Weights of a small mixture-of-experts language model, trained from scratch on English Wikipedia.
Size: 9 layers, vocabulary 32768, 211M parameters.
Below are experts of layer 4 (counted from 0) of a mixture-of-experts language model. Rows are named router (the router's row for the expert), up (a neuron's input weights, with its number) and show model dimensions 192-239. Each number is 500 + 40 x the weight over its row's rms, rounded and kept within 0 to 999. Numbers have three digits each.
Before each expert's rows: a language model's description of what the expert responds to. This comes from a sample of Wikipedia text that the model never trained on.

# expert 42
What it handles: Words introducing examples, members or parts, such as including, such, each, consists, contains, one, plus is and a in descriptions.
router:542498501559474504467506489579504572524524468501486510433524475499528492530515487546503496494563494488480519467443540471445482504572588531451510
up0:504508454525547460489535458537522575527535509534452475507551455469527504487479498511529527539424498582591586454456541503490493525518481519519562
up1:538429421561481498451543524480588482501468511428561505518548387523501472445454411532527552568561502547528536433510543546523454491485544520462525
up2:563420496552537520538527457471540481516555501537544503497595532522538458502500532503427449547503480473486382565516533461422454508473548518492483
up3:471496520498515438471526526448495477497550493475468567544446494409584445474487497486567459529439486511538514501479480535510568408464474510425524
up4:479438491559508514570505467462493451520484604474634485464509443486502487532543401556462486502510531490576476534460530475482517477484472471507479
up5:509506526508526496430499556511521502568477490525418421493454457516516542495522496514568450515529552458478471519469547403539418524483496543511530
up6:468498574502477505502484544528479609499451475454522578508546512483475449495495539448536491480502575521466519580504545458563462574619514462489452
up7:520539512517486537500430563472528399540513451446560475477446548531452593505526462559556531470495551551514467464458409463486553445464510487453501
up8:513472459501466477486450536428531514493491447483539502425546449557479455395508531432537483508445467542461522494527541515471525543510513485548557
up9:532562523507481476453526433439452515483569551481453499433495460474522462499503493586574547589487534538481439516477467440502504442469537493502523
up10:405467445537508524439530453484433458488494504524548468561492516451478513501558526506551507470463466503496478548503458470416455566593467562463490
up11:459459479512429514464490556523448472559496436522568505441511539493556563544541503439575521513478455445464575492464566496473502535524548500517502
up12:528469564479492467500532584497441466602537516495506529527458465519485488550480482473509539467510446455494492487548572567595513453530479540520464
up13:515510478460519437531544428453511539494470519498507510522457457472492488511570514537550510495513483515485519540470526485506469534478545522507510
up14:546481554519500478529453434448525451534465506545505565443489553542525458576488480492479527449557520550545543418527482537501450522537521523574504
up15:495506450529521462456555428499513585440562541460492434451492473497497512571496417439507478493455450526552550422536523444480507465443529507457471
up16:555478518459470543514525529504445485576549463516497548520480557436583562505448438580564525554441423538508449529479553560476526503449558526471584
up17:569545526507438438482503456530498490465493439466506496472568443513524458465512563554520532421551582476536482513468542508459507584495484444462508
up18:474526484520488571523446499555546450477442449538581413500554519502589493508483519426561474529486519470645481507542515486559479436493474526534452
up19:480608497499491474535467485527491458493501460496453481444459506450460520573529505514544528594524511460407440405505528496549447512571524547502602
up20:520514485523463471498495411488477470482575471548491582526515538478500539547477507477477485532516457499472440508503481533498548493570537483438561
up21:412487428517527411554509488469528460538620528469510563495503519538498512425518502499501455503453542566496483477498523531493501463531492522497480
up22:434529491506438458478568527473540451560515505439530469507470550532480442555502520467579486581460514572541527490473486478479541500560519512481543
up23:439557500502518437455467521506496454544455437627503530521434510478509466492568527483523500466541512479467434577512533465490435500544467469447502
up24:520470459486554499488592504472458565424547471503444527584484498539481500500440446520448543532462604496525602563501479525542513516544493477487499
up25:523546484431484541455411473571476470536456483495570534533537546474502496500514553511519483487514491561505534489474429544443476539523457492502425
up26:500546528559495493488527461466556540487441502561460479512497486551444559456556479553518506454413526504491492546482541470523452528573503531468528
up27:517496518530537461498536529470559512433555545500564484485501486452545474497463520494549446562488473493465515500466520475460475548508575484505521
up28:502433482500490475481531503516504469516511559490484570543488464415580432455502417462545493507554516482528509477510509518491445475517531553448525
up29:396488509532538472476483572516500528454480463461512482453479492539522483508511482503513499500501539529500538500544430477485527487526565493488386
up30:504530468494443451527482498477427527473507451532581519515509457543484544563404510547491464438497482525526542521514539443499562507512493414470587
up31:492538378493488548430482549575470500585519442458506479490481465501492456468508554505565499462490478570537496475479484507433468454522530419547512
up32:555474541520491453518547501536511512436545521577547533570454430543470498479424452555497462550448519499520474485420504534488487391497579535581466
up33:455514499521507529531503458602511540438473516494491540498457492559453546509510528406490465502474556525432465449408509551472508495521515449498524
up34:541498433515455577449494459511436449474511479568482478526490515548458543532449444467461550490514529478513520537488471494528518460539499498467424
up35:564487529456503561502459487518527489528536467534492475515466503534531495422528559558483473534501446509437522509532498500496468484460416500498464
up36:514488528481498518466428520486477482477530450515495489550542524526512485442472488480485517526472509463556558513535497513565464511496537494491547
up37:471552595541516556456486478530579433507468419486509468503442548554480548451536418561511489496476513508497479497488462551518523537526381518474561
up38:546506485473543496497462437544487507520548502525477476524464484513539534494533494527484549560537471559474492458501479431560516468511514562470482
up39:529505485471476536569533454541478546426434463517471510500568416490577496543502527496489466513513535500510525485539461530418569430454511524421522
up40:504452547551446576557530485519438447459524447519482515456521499502528568547469532441493471492466511515482507505488473454482496527444504588509503
up41:529521496515522504501567520436505525461547553424480515459482506469560526470558560448503537466569377480482491557543542420442516496493477520543541
up42:505538503502460480465440526497543603484525537410556464468458466447475525495451509542489550478473473551594516546461459468563488563599495480448436
up43:508438404437476527420528558534495433512508572509526524502470481516446538510484524445439495461488496517530477497532521511471485560477552502525501
up44:424502434493543556458402425570535493502514490497461501491463459448515504529490518499518580512527523521523490475470509514486557504455472533430484
up45:575502522526478487430514449503490524520481461541522488525495444485545496472481485550462503503406434483503564469517435470457474492461506531511555
up46:479510575492545490552518518480451585486541451504469496454528497439495398559455458451432513465474457480497583479505549491463490454558544572470506
up47:451505521475547470426455499490560542476470571526479545465526453479456542509541449514478559512473492568524520537511570476526544479503471542456510
up48:512458449483582576487446502494532504520513493442477471486454511478520553560529527474513450549526462552411409489501503447568468425472525482561528
up49:534526491491478561535549526503485497432525448509423514491533442514564547554443581435486494491540470417577464487482500483500565519518446536428486
up50:515493497454442488476481521405447565434334468512455545488441463436458532507462517428557470499566587463504547533492577494450480543452486450484452
up51:417488405501479494543563484571529513440514547515471514399482499499447541545545502525470520501544454540503455464514407485562507592541566521452529
up52:431561524479491450436516539516455530507490471465461560467522460454540484534548524464571482506510469440465447540441545473427455512489528523517505
up53:530549451577473503440496518537514481501462435449470473480558471477519472440447530446488544532573519551425589537507566498485469515465482496568494
up54:436496497470434550532490533501537483481457449544517473547532523513548432508517464543528542458484546484476516486485496531490519459452469548535588
up55:398525495540532551526518458439480517522489521477524438445549547477522467555501480574524495538479506472524456481447504474532488558506528518458430
up56:464459492448529518522484575412500474455525481482514571459469530516485494478463539496538500465525511428516508495520515560624550502539515465521577
up57:581516486464463519493522484432515518459483514459520571432524506481489534503445494415526499555533463516569470494488462511433478508535503556451570
up58:471478528494474504533417555495528478511492564528476466512461453499528536441476521552471460500557487390594542453553492451459528561528496484477549
up59:396468504510523490502472491486502435504452540525403513522509489514481482496499529542510470476501488542555375544539531514462531470518538491488533
up60:497490522518548463481539529522503523465508449456502496497469475557562545518498569472551526503495520555530526505521550456500544492541568565476572
up61:514553459542491521461495480550550551487423498481510501420564477488475488470512466516515515444520474514475446469468543489518584415499465470525538
up62:443412476496483473444508477581537517537490506502501544503521483526519569517479519494491507534453525485517553488440488559537510541442495495551512
up63:499493524490515515550533472526511507594485480479524469503568521537475496453483452506532462525515502509450497516505560479496491498488478489487548
up64:444465414528502462512504531475526457490498496480487446436468501496435490540504436472483516513494523509513554487465549499518555485474531551499467
up65:510538455554506489506493554466503443513527543488585415482511462438495461495541444490418521508496485484474519351510490518501544512531527498555540
up66:513555513481551448427551503536511514481544567506452508508411508462470511490520424463514474559489501447520506505502572569534495531509483533487541
up67:520493541488498506452534466411522539500535589526514497423509524505517507484562532492455527479421527535436491473477499533433509475527538430478419
up68:539533433533490448506469506429493571492518531512479489494508480503514476488494559517533533532519471489543614466494486498511442568447568548469532
up69:482415498507484501523499548525604510561497444501542517502518533551508486566582579520514551539497495505501487531552513466507511512479527494508486
up70:465494499461476468531519459493473387479528525512520522452514454525482521606520521569571511526509516513489514581485450505524494560492464515497504
up71:484538456513541536551484462596535495530530538540476451494502474491526549557510506520456535492448499485506502517481528451476537502529413477547532
up72:534502508514561421493549519503439541527398431577486477463494495514521568459512470505483534473433506532475548508534512565545476444426457545504486
up73:506583567476465469507573524493494535488495451484468519507455493506428455496543471524562448547491454500555536498511523547447493544435458481526523
up74:492424522426537462599518529509476457499464473504576571496550527546465496518517481573476541519474564552492488501453583552502462456461544476442477
up75:500514483496545479545447489482478448493462472442614460460529512529517584533504495502453505517533489492479503409484561520455550401532462454498496
up76:498461559503476457537543583440516475526494431464451483485488511480497525495456523464499485545429508485457549490563477523440487463506504437515527
up77:531546513536461490503506447528377412541497437494423435498493456567602473493514497472529506481500552453532461463531453502553518528475530524456447
up78:485513483516478497445462489462508466505519505550524516494401512435530511519539454528526504493565479503433467507475519548518458532601516475464438
up79:477477556519464399579502457533489551491473560550451475453516491524512485486539489501436490537534443457547493544550550524500506467548539434495514
up80:563504458500411537508457516506530489546478464550574581460561524524507515525534501418477428493494411495517474471465495476478437468523551498433580
up81:514445463519500458489472515475497462554509434528491458526501445480525474396470508484495470497505514555488473502425482516495502474464513455540473
up82:436535531531552510481522464528475479501474507547524472516455494551444384433553522593484420514565496468442472551523541497528526486451455563487560
up83:457433498486500537555419492498467531541540513409449530500519498516478540586485477538485499523503569482514540504513512483504495519523470431529493
up84:518537511429503544496485487501504501517473389508455463443514438505473548478465467510479539474528498479566483529500486487472500483417469459496466
up85:465543507502499472493508483501486511538490449445535552559540491498487547549455538498554559559464554525540484518578445492551565463546510477451425

# expert 2
What it handles: Words in opening definitional sentences of biology and biography stubs, such as is, a, species, born, found, family, especially moths and beetles.
router:518480498514575453503528539509528562547462496567469505478532464454468524587543532469484519524563450528557482532494555567534507498501542560474544
up0:476521474480497585529435486547559483422478473512429461520534435493554503568574489500459430510494465516492498455514492589433478546419520543510515
up1:481440500554497548509446467466580519514526495501498514489524499467512577547514469440494573482486480456439481491455456523445525497577556493597531
up2:535495496457459477492439534447530459492538531510484562426476479496458471554528506460528481488536502481488422601501534556431511509573460491464551
up3:470524521536440502481486439419481477509494544503535551565562450472526497476493596546547423551492504503496413516652505452558430560504547516489519
up4:551543522441467532503526556498489499474525504543529470527447424561489430523476480540553521539506475563449530505534524524550481571486462403457514
up5:499508610529501486502517485551556522442587492537621497535440530545497538449473537505544509521524527476531501526530514485475451489592494527454543
up6:537476503519489518529573462449561442509425494463546471408495517511544551602495500537529575482511528533503570512461519504440560560470466492464514
up7:494491513494475520554485497543517518544491496568407488464550546465563455499493553479532505463556560495460537504494469519534505441581542491475490
up8:496494561479568536508474443582542418413524564507515499551472497466524488566482470495490562559468468559525554554453545540524550549485542518494460
up9:479499487511513516524492544501538522487425511374530554519512511504561550572551447539442491463499504486545497460480552479494515459440564483553552
up10:485465451462521461518535469522491528488530444529511539480467441497541352508477515545444559539491410538479512562500505543488489548536494466494430
up11:508458508525487483456509483564481544521537464506463504524487533501525463492415531510503546560511485474556482531567431535508469527519451484480479
up12:598533461463505423458463544482490476441516539569526574514509482462564475545509486443469521499492490523535431472507469506499523472486497551466528
up13:522471507400491518501543487560556523569565535446501523490506506496505461508507531466564536489453507483460502528465471550471488488409502526485484
up14:475460447532478447439531495471504487478533473471506545478539442465554466530531470482486483535451512504567414546504517440493524468487524533419426
up15:500494508446442492463424521501500499522494525451516604467506512494431505524487513399546498514507557560462504529493568563559501452511436506563469
up16:486482483485488510463453520492483569493508473468536564539508474542439476545471538421580526561537560541605508566548522480496492541504526526595486
up17:540486479458547500558479535447519572489490460508518514530547525413513491520503527429433509535500400518487502471548474486470545540532585461506535
up18:477505463513494536541497559493491558514454564466501496476507478517468469486513517510440529509555542505461522494532480508520510594477519511554476
up19:516492477519527528511460519541517533493499555564466485488522552468521505529509441575554516467550397483570518511537522536445486474541561533527484
up20:474526546567489489480523484518559469446503390518583522503559433468447480534468538508572510458555498530520498409486562493602457580460483546576526
up21:551475505469483498481463585488506447461536493485467513483443496528469481437492516584526421456460428602489522544461522539525508527544467439512509
up22:486458484471559475572457520476475497495557583530474542492455522511521538492505518467513571473479413494544451504464605507441528512431461593490518
up23:560545490433524405517473455493502526467479522494530451517444495547454496490475546495498503510463518550475423530491493540474540507460492521504545
up24:477455444541536502520530520497497492546488489574498512515448502579485524550468474411522362490441481471524477501530520515453463482495561535503510
up25:479529435477601552529565512442514521477549428500466481435487515564489511556481496481460540507474514492507530494521463504532456535533516460508459
up26:528487455489511527510497470471467496545484504531518565474507442535490486567516487507498502502516516588486570561558506553516506501466544524513496
up27:493488516509535528484464493516429510519468557462542546552456446527476509468552565502512503493545433540430511536548499559429489537589471481440486
up28:445539515464433521533427541522493537515510554443436500578480533428512566497521456519503556545470504481583493480504524462456459497554509504572505
up29:547510484507444516512462512494509485531499480550531479461507464479489549481519466432476489496511527493540492472484549512470574544472531449541476
up30:474555619510464491464507520460534478438496524595484414435522543479470495478572489510540529491444552471488489466482520499476482538429518473487499
up31:457549545496436524513510453525468476555502507455500570462495483502430543417473509484509605526432553538524428484528567471431466447503534558477473
up32:526538483567595547472498488534432524582493437506471498520474506508508448479542579423489454541490467548465436548610515519521497493425466517513486
up33:468430470540470443473553502486526512498459442503521518492462549523488465506490499452562518482492461547451493505456464491479511483494518519520421
up34:468540463474485529486565519546547470498527536500490465523466515499550555467506519504571488587446542448560462476527520466441455475494481531528523
up35:529531449536480458531440521466420484424536593556472525540527506523500515473506494484475498534577509481514505510525500484506493556544505493495516
up36:499564496530575453521545467468492526514550480543515554486519513510505484544510403444558479514519469542529465571494460546512527511502457474438554
up37:482546471485479470548563561430445466488552524454543506549580541426456498526537514584594542546525510552513496458536461458528544493421550520489531
up38:496548490513493573540409511511499383521428476529506555546530561506441546517528473487500561544559558476456485524533440477429649448549522526556502
up39:498425530478505451522556532396489432493498547570501498434532492497470585560490515496445522549553568530532568488463496475473531503536592513523503
up40:415577536555496504508480500521524499525467546551551505470512463586430496514381476497469446561509434476465508495532608445515514512547530444505489
up41:560517473530571471473567414496474508525443592478551499502419452643448494454500478569437445509439459535517522491520496508552427547551510460542529
up42:446466507523509459463461485516481452493507457497517574476543600446476548524473523493566493539402487505552530515523439511474503467565457515476443
up43:554583549469485496506522453528486506533526529472491493489493466501501524525559560527521557498570454597476600551455545574500469578529490530463571
up44:446423465535546487481594559548549561529449492502467575488442457473457446541493524439523471501527477458558528508508508538460533469483500510496493
up45:500484486524468439471524551550489479509510510482494530487424526594538504550550445463513574500506581509552496539529496496442557518516537536503463
up46:500467520484606564528514490440526513451505517465508436513479522472435476420491494479476472517475550495603499561450460536451510528511573453552468
up47:524490504504619468494466446475516425515404538503501531537531517485532470536453580607491460412521416546523469444458518531543475531513537527492508
up48:557484566526543500429575505559525584457481555456516555478483501532479539492470472481586500564530531498509486448466555457504508459407495516555543
up49:498479531464461448528433456479509486572509553552502506569504411496481471572464474517417510554537504515528562529555536429442503545486531546541441
up50:493436472442538462459451468492554492582536525485494493495499511486452491505511449527539498482498463519499520501598497553523563476505532516489416
up51:556497514611545456472511481504539528487404575527492459473517487459497486459456510475452517527574482603522443503474517479499527414457575463439513
up52:459529450457454498521528528541497498498487471511404477453630462453494554485468496513515497507504524485512439480413496473513473463540523524519473
up53:540546443497472489470455529504485477517437530428471543433511528504440466508491510563556466431478479534523518484472526575420499552593497460545520
up54:499502442513449532537468470555519534498548494546503448501491415446507520437537397505523493509493511491475561538507496440440451518543553472471523
up55:500540525464501461513497491435576527465537512506540477473502582441445538449516512451554512543588459488473487472516517508497516439404443508510478
up56:543496563466448513551424489511567540521531532595473470518421440458521558558581515475518514552469462542543472500445535551465456527523493420452516
up57:494495526605545520516534458475509476465411521509496564487537519570573507458517538435517521543516530462513524465497511538503473492461501439453554
up58:541504529530472501538584476470490515474562478455479420505534451458503494459499567500473502480460515578506515467454474499505511547458506550505444
up59:520510485505457482522465557464485525513547466510492521597442466491413510563519516518551526471511455508542520504520532474573423533480553540459535
up60:461454576481538448469465490490475534422496521536523452421557484498514560482500521521492468547479566485510530549489532536425462538592515564476474
up61:491455493564476509532510454468505525522521590485486466499501464424513532535478487491498548554548580525542549440489476562495532522505536541513516
up62:496488418502495475451499539512504433500511514500477432517484534477537541505588479429509535469562569437525436545509573516437510487502484465494520
up63:551546487457480522468502527508527515541429437467517501469386435486483522603528474586443525579522506551481482449453507485484525421456572448446520
up64:468553527519584567528522564517506463466565522455461505529520435462443491528562518503495513524509454545468526457533525552531489490506616486563515
up65:490573530487536497497584500568553464553505465473471495501493449493502587505484539454544442506502533438520436429498491560546515538463516599556518
up66:479498457428480514490462455467514452587440528521507544489523532543448516579497522457572410511519534540453511439577543517500539472525527463441462
up67:524588542538582491454533491496582496508525504534523509497512459507464519463541423427452486554491473549530522465505544476530531554573554517487491
up68:469519517549589470429455515423502451518531496505470491470553428528473477480426497548491603441476579543499493507533534547501500476463533463539435
up69:400467463487539521514506537466492583508533461545540512484512567494497478466502441483555475517541564505438513477426506477508460496506549543489495
up70:447572500487501513533480457534483466492462509458444470521541411463494603477542475549476520472505479481495440507514450529499478511556485539478509
up71:431492538518508492415499358461474499507486499497491534432527461454434502528525524565525484537522414492570535519497514458489502456493581464529512
up72:501495517503538489525490570488504540533468493533496483487520482554494447532506536489481407451464542523501555552491455495501504458510483580484487
up73:492533459476459476460599476462451511485455498501490518513456500572483456541469439547474548510490506487499581510476523558519488498574477515514485
up74:490472492520498534484488415530474502409495430561450442500530490548526518479528472433483499496564426470530491498467568538496478482490522531507454
up75:494503445544547505503499503492510482563407457489484501462500508517561489550513503505504509462500544530539461508456429516460520453552501549497456
up76:503497556525464545495474487550488509477433488455463524509503471516512481523520480508493589453513533468481524525458486524523528536567535410521506
up77:521461493481470480559425463456540504509433499596496523505496557543464515444479408458526472520511476566511520527413548562493494466494416463434449
up78:463497531522435545481442452472486556514500530592434527548550521539501596508485477522484442494568507525458482532475503580506541542518472417482437
up79:451484370531512495470550587464474523478450490538504502469447531583506488517449475533517511431436541493461409559421459505529504514523488495603565
up80:436481539564535516409511460566493503561547430401515471445498482435515506563489394447555524533505480478508530556481514505522436558409520542506539
up81:417462524514475508482460559504498539436441459461475469493524527450535453593556538529483519517522544535472557480510467460493513500517494484520550
up82:497426545516491540540452456554496546542417569580508527485404518513462494521479478490534458536531523484509458497532504628514470483435442528555471
up83:548555562430399470488498490499516528441479481496531510466481473489452486532512532494452551533487426488488496519505556560527542496455617594534562
up84:538472515400472487563505475497519474564443467506514496504485529475543507510526451565486499490507456495550509528436412478550542466471555493463508
up85:505448526479559515407532466557544467519529495548494423454521469452539501514612489515479548460586552472504447527520489534493490517459547492485491

# expert 10
What it handles: Auxiliaries, modals and main verbs after a subject in narrative prose, such as was, would, been, had, became, plus adverbs like not, certainly.
router:501477579433525480472471525504559509534516517471492548495564437528591507483479524477532533533459491520551527485605517497458556515553530506524505
up0:462497593513503484538417513514510498566450515463507494520541439488484547524489528440515484522512444593507481493571510485465479539439454512504484
up1:491484471507476492550468458569519501571479464508458498416481439493522490463482458542540557473487517470523523511563462442534473461415519557622556
up2:489525549509562495475547490484483551487539518463461529510556481451538472589471544461502491514430480476423516485502477538511559392485471521515479
up3:525503574515559414462504444565504463504479478530543507520526447425502532511501537469484531543545510559409519472472452455460532451535450518453443
up4:443515483454516519494490466503501516474529504465576486576453532471525473546517451481498559520456517496510499457509460604548511525512475442512530
up5:551560432523541574476499518516470481506522543512521457488551463494534506518528506466511391512495555500487470474493519587467499492464462460395501
up6:524406478450521508512422463532524504415474441547431532493596446497549518497471530458487437573407478452503509551518518481490525522481531443534507
up7:510489420527462566468447481515483495504507541522533490545450478479474521554475528529501460516437482430537486425595526474508567542518473478507491
up8:459506534480463538488567463561384519553502496519490519462487486443509535473492487467492471444486587523532531467482505520545513495487512532508434
up9:440383460561515479456548445487498488490565543513504523442473462493520483473438502485520514536454484518558498510462502445536457494509469508488487
up10:504420532471496488539470493428510513500478417477408510472544558452486535467431462482498522547547450522463512541522486468530428499453507521531452
up11:519522466527530561463527530498517546425509521472581520410447562506503563559497527470563466565435490505508578516456525490473525515546530498520486
up12:468483551523514473451483435482463468501549470543425504516517487491489474514469509462540534502487519508442569499502556515522491429486414507468531
up13:438423406530513498547498475446492467503488440517458476482523502485508508454450493479497430541512487490585509501534523467524468514429471505452412
up14:553487526499479466535542554580488467528506456460471536486503509494543525521534473481555593583468494479513485433561500483547484478512472447508534
up15:493533492421562477448482563503488492524432535526526430510492453445506567432469467500459547461557464469547495501479551418466488463475509497595521
up16:537392450481502567463567480446484506464533545479435510509498433462479472570520440475473513539491495492530508522561476502468545465444408455489511
up17:522463531427541473468487495465498573488501548446495475458474503465466561552562465539524533477490470546506472430461459489542512504510493461465468
up18:526536477590417473484482502478489452456540532506572501504455569532446518479514441407481411430437518547465547572561476529442474454518509558540495
up19:553541553510471521461552497504503548482502555514571470513532500552511536485535516515413547518474528508542459608551509494437497446526501511549449
up20:464504525528499452526476468450540506467537486515483471481494455508462544522479479502515552475505510515517438532576502457489525534477554484542484
up21:512439521475462549496447541467480460565488538549477595537499397541459559550502495495470543479416519508492484604565515501563525542514505546510524
up22:490497585544482504515584543560508494507464464481546536481423469545476521485485460492510534425502555500435560591453513460521555565483518434497453
up23:496533480545489480463468530531505453504440496493542436486524495556454545517555508592527570452526425444523498488521436524490479570530463513509455
up24:533548431499510470501454530545492491453475523451522521457464503481541497456481503535566498517445490503514521508519592417524519512517523497482478
up25:412473485436529554574506376517477474566506556562456495509424559483485488496504522545538504422541495539519568436421546559506469490500563562525504
up26:432507523503592521496555572542513514420496441465592534532528472459545552504423470525496509468514472478460581496502524479553545497502539511568412
up27:490539507517506496547448534491548521500448428521461572425502522477552498499536496539517500499473552425590528499518492482512410519454475519574566
up28:500516486451525459552555478514522502491529489584541548445530466455572444515469438519510554506510442482506481432588509475556529534474562453511519
up29:453497480526532501556563494459516525464500520500541464508526467543391481549492438472519494547523518494480543540428492551543514479512500504492528
up30:492445509510464492536505496465474474501432422545510466485455536477477535501498536508450538546466525515494492512465520517552565457477491512490465
up31:505465421469454464534498509594488473556543449420520558533522544473511529488551520512396468481502446502494506464494491541459509446559532505492473
up32:482519501505570524580469457467460481481435527521531457457476444448495505452499526477483530521448511485476560523479507505569562416547516451491443
up33:479454589517541422502482458449552497578502448504493587539556451557460479609478506490480524508422556543526462489502500495469491508500531576525465
up34:494465532573536456549464473511475483502483546465541538522515474419570494486480467450581454407550473519538512516461548493526567564453520526516530
up35:508491437423429579494506530487448467535531457489534470488509496505436513527479521470524565565478527524510395519500480459554528490456565451540471
up36:556487474507499515471435508577578499526495468465526505497510506450453558540454537409457500474545525497486499557546598446470499476499539459555537
up37:537528456446520463518489494479453497555516480523502443560520461451504514526463551438540482560479508439570504525520519525471489495547514516484475
up38:512556519483472498537498497450514514517485550542478546490465462502596445551575506471458537510475483572465552481552554459547458515495488531500521
up39:496515494557519432510479479463515477540541492528569459423459511563548475445425509526502469493454512534504518602476543476485497536535527524448523
up40:545536532504455434534471531527528540476551494533509481418494486460498521469566516567554478493499502458610500620527473498542530466469400488456483
up41:537537516523505533532422460481446446483458518572454534550575465448497480493580532435511500508494442479514532455441554477544527453504483464566514
up42:459524485415474453547520554448458519504523472526549478434521475438468493506483527439432509514529484532539556414449517497480524470471455481547479
up43:490540505518427508539514550562494474541449472465505493454440487543524497480394542510488502500551475513525501492493516463541514513509514535508446
up44:602499480502509452567480446531482460555506527527463521495441513481476468437478493548503462512542510493538496496510483523519484445495495516506472
up45:440507487466554514505451441503561470525423540426483532515513494524519485532514502440533532530496519516460542415483477507463468487566440438483441
up46:472486557428564529530499512543484480498522447487488517491539529487548529457480465518480519430482551492484458486499480469470525457490559495522471
up47:521483417526572437511444490476531491513472517502574544521482417464522520484427474534545504459450483514431450563440489510516503506471570531519520
up48:484574498528431496528548487516480454519555425483506506468540577492472529520502465517522548491555518526517456503467538576558445522567555520535535
up49:411477447433532481515507501545498448570547557497488468536504503523474461541546531520495522544434462556494517451524545453518537506462460553543485
up50:494553490519446551523536553475551529503483583601480548377421522491438425495485514513415599517460510552562542445567486485489494500481521509493581
up51:508511459513508468433480513540507519507547442514422458557489476545579476474542554460512392534427550509569513422500442535542557481543466466512501
up52:497447532493503436470520468485489483474428561532469493507450396506582460482558477473532468570546534611453549490439471516447451477454518513489482
up53:492520452480431547511520516501433491562506503436470542459503541525517490546527553513564521547507457557576484458540424498415514508531449509509504
up54:485495502524558549554474464546517461534477444593416499499455546508490467536490500471487470433511538572438487478434536537493487607464512513503502
up55:573484518478508463487497589448583475507510422496588564556483520547463501494530497520499517498490512463514489491520498431533509566458499564546439
up56:490451528553537480471536483540493513519518457577559487536498480502470488471536541553486480502547569538568570506504470536506452571497535511459522
up57:475423515599517555498519459445487513479454536500500507472528514531557482563520492521485493502486526466538483475521557528499479544473470504555494
up58:415460570463459432502443451465469495447521493524567559456502431510512513495507500501565543521395519531489469571534536518487548558488448455444533
up59:514491479561448543489534473559482496473489496515532497536462508546482532536504583476528497580502520516501460460415485532477540535551559501518491
up60:429519535521536463441522502435529512550547480491524451454506514595558513484543537546563501465510466418588515468514492457512498480424517445525515
up61:494515489490519547534418496406541537473563473538480482545493501525470521544519494547475543533417572498448467424527482530518511483568473479551462
up62:442492457511504419557540540573455455453470468423494436521546556518461526516438511509558447480478494499485486494561418461389454447448483512504497
up63:431520542435481401483514537537489471490524446456550455490535535571482517519488565442477411507530441488437521522531519482527487484536540465519488
up64:521537484503516532561533463512360524487481536486465482472548463503480453472535609516455524470501582481524512558529488487540505493500479508459473
up65:550460572470507513495452466523469481519470451597480565508500425457471500431520584510503530460516464479440505472585509531524486506546464453491487
up66:520567506462512486425469500533499532517571505537519444468472464567539535445519526487501493413607469492485420510571494501467443501530541570518479
up67:453444545459521523512519518481502544445460490473527566534492520517469486489493486525516479536444546562502494548458531487527465436558523455501402
up68:527538497509471512497533523492488530575479529475487481515542473460467524513512534596517483453482527466464520511479594533436560451542475517486450
up69:502510520466486544514460500434503472484515530531501550495541485557565497463452484455536512536440483456509510534461481591529502434496523535473482
up70:463490506451455497532539488484447433441501524524557451499517508531504548454513525486574488565460545461382474485538512479467524534472541504509479
up71:505490498514421512528474470472522428467529474455483421538539558521539518500505507553503436502429476492512469466524528504529557469455499549502523
up72:487511542483568486515478481520485492501537482511495563439541486554465563584532512482440472497460510503503463532439445481569492491507509449503420
up73:447543491502487528514450412501480528479507489503564563414518522464512509397520482514597453487500508566477501553540483467569441501561519565505482
up74:519524468468495491427462471549535521430455565528436487491465475538511553517494502562532432526446462549526494532489548506463523492498545548464486
up75:495504529560587485503474470512471423398492543557478489502446529506499500561456483544532528449551485483538499444501559508430479468501564448514430
up76:565471525465511456506476561498534498475481559490534499514509540503503493499451552506548486537545566474455506500460510553648467517435543482561462
up77:518502485569502470449508588522472540563517537467478469505555497503502481528466523569535424501508476518475513501434465546509483456565630543481476
up78:507608559467505530457500447480531451488508460437505558536457454516493528476561480442538494490490552494488486569497567462447546489451431506481459
up79:472534428479475507506445432485486513489494500479512535496431458488474424531496528472439570529473498488518437477526458521510536487565485490460529
up80:458522496467513534432407437552497528519502457530595480436453512528567501587509521508472493481542567497472515500536510526492472510495510544509495
up81:452490542486454514465472525465440466452439589467532556503503466497512526469491495457531497476511421521551490496569574537460590465611451516388525
up82:522487534468467521488492490448457529467513489538512521507526451548604486507468518476556544507451463453561452510464531459458527437456549492582534
up83:435569531517545504516465444471489564571478564503458541430470486531441512401508551475499507468504432499474531476562518532448498521512500477555572
up84:501531452603519510477486502520502532494434460476536562485588460511518518483551479487524393486499489470479466502514516437414498526602539511499524
up85:636491463451470511515526487469548521567464507558537439560488563526504479465481492515465467540475521516508489526516512468575496526574499518512475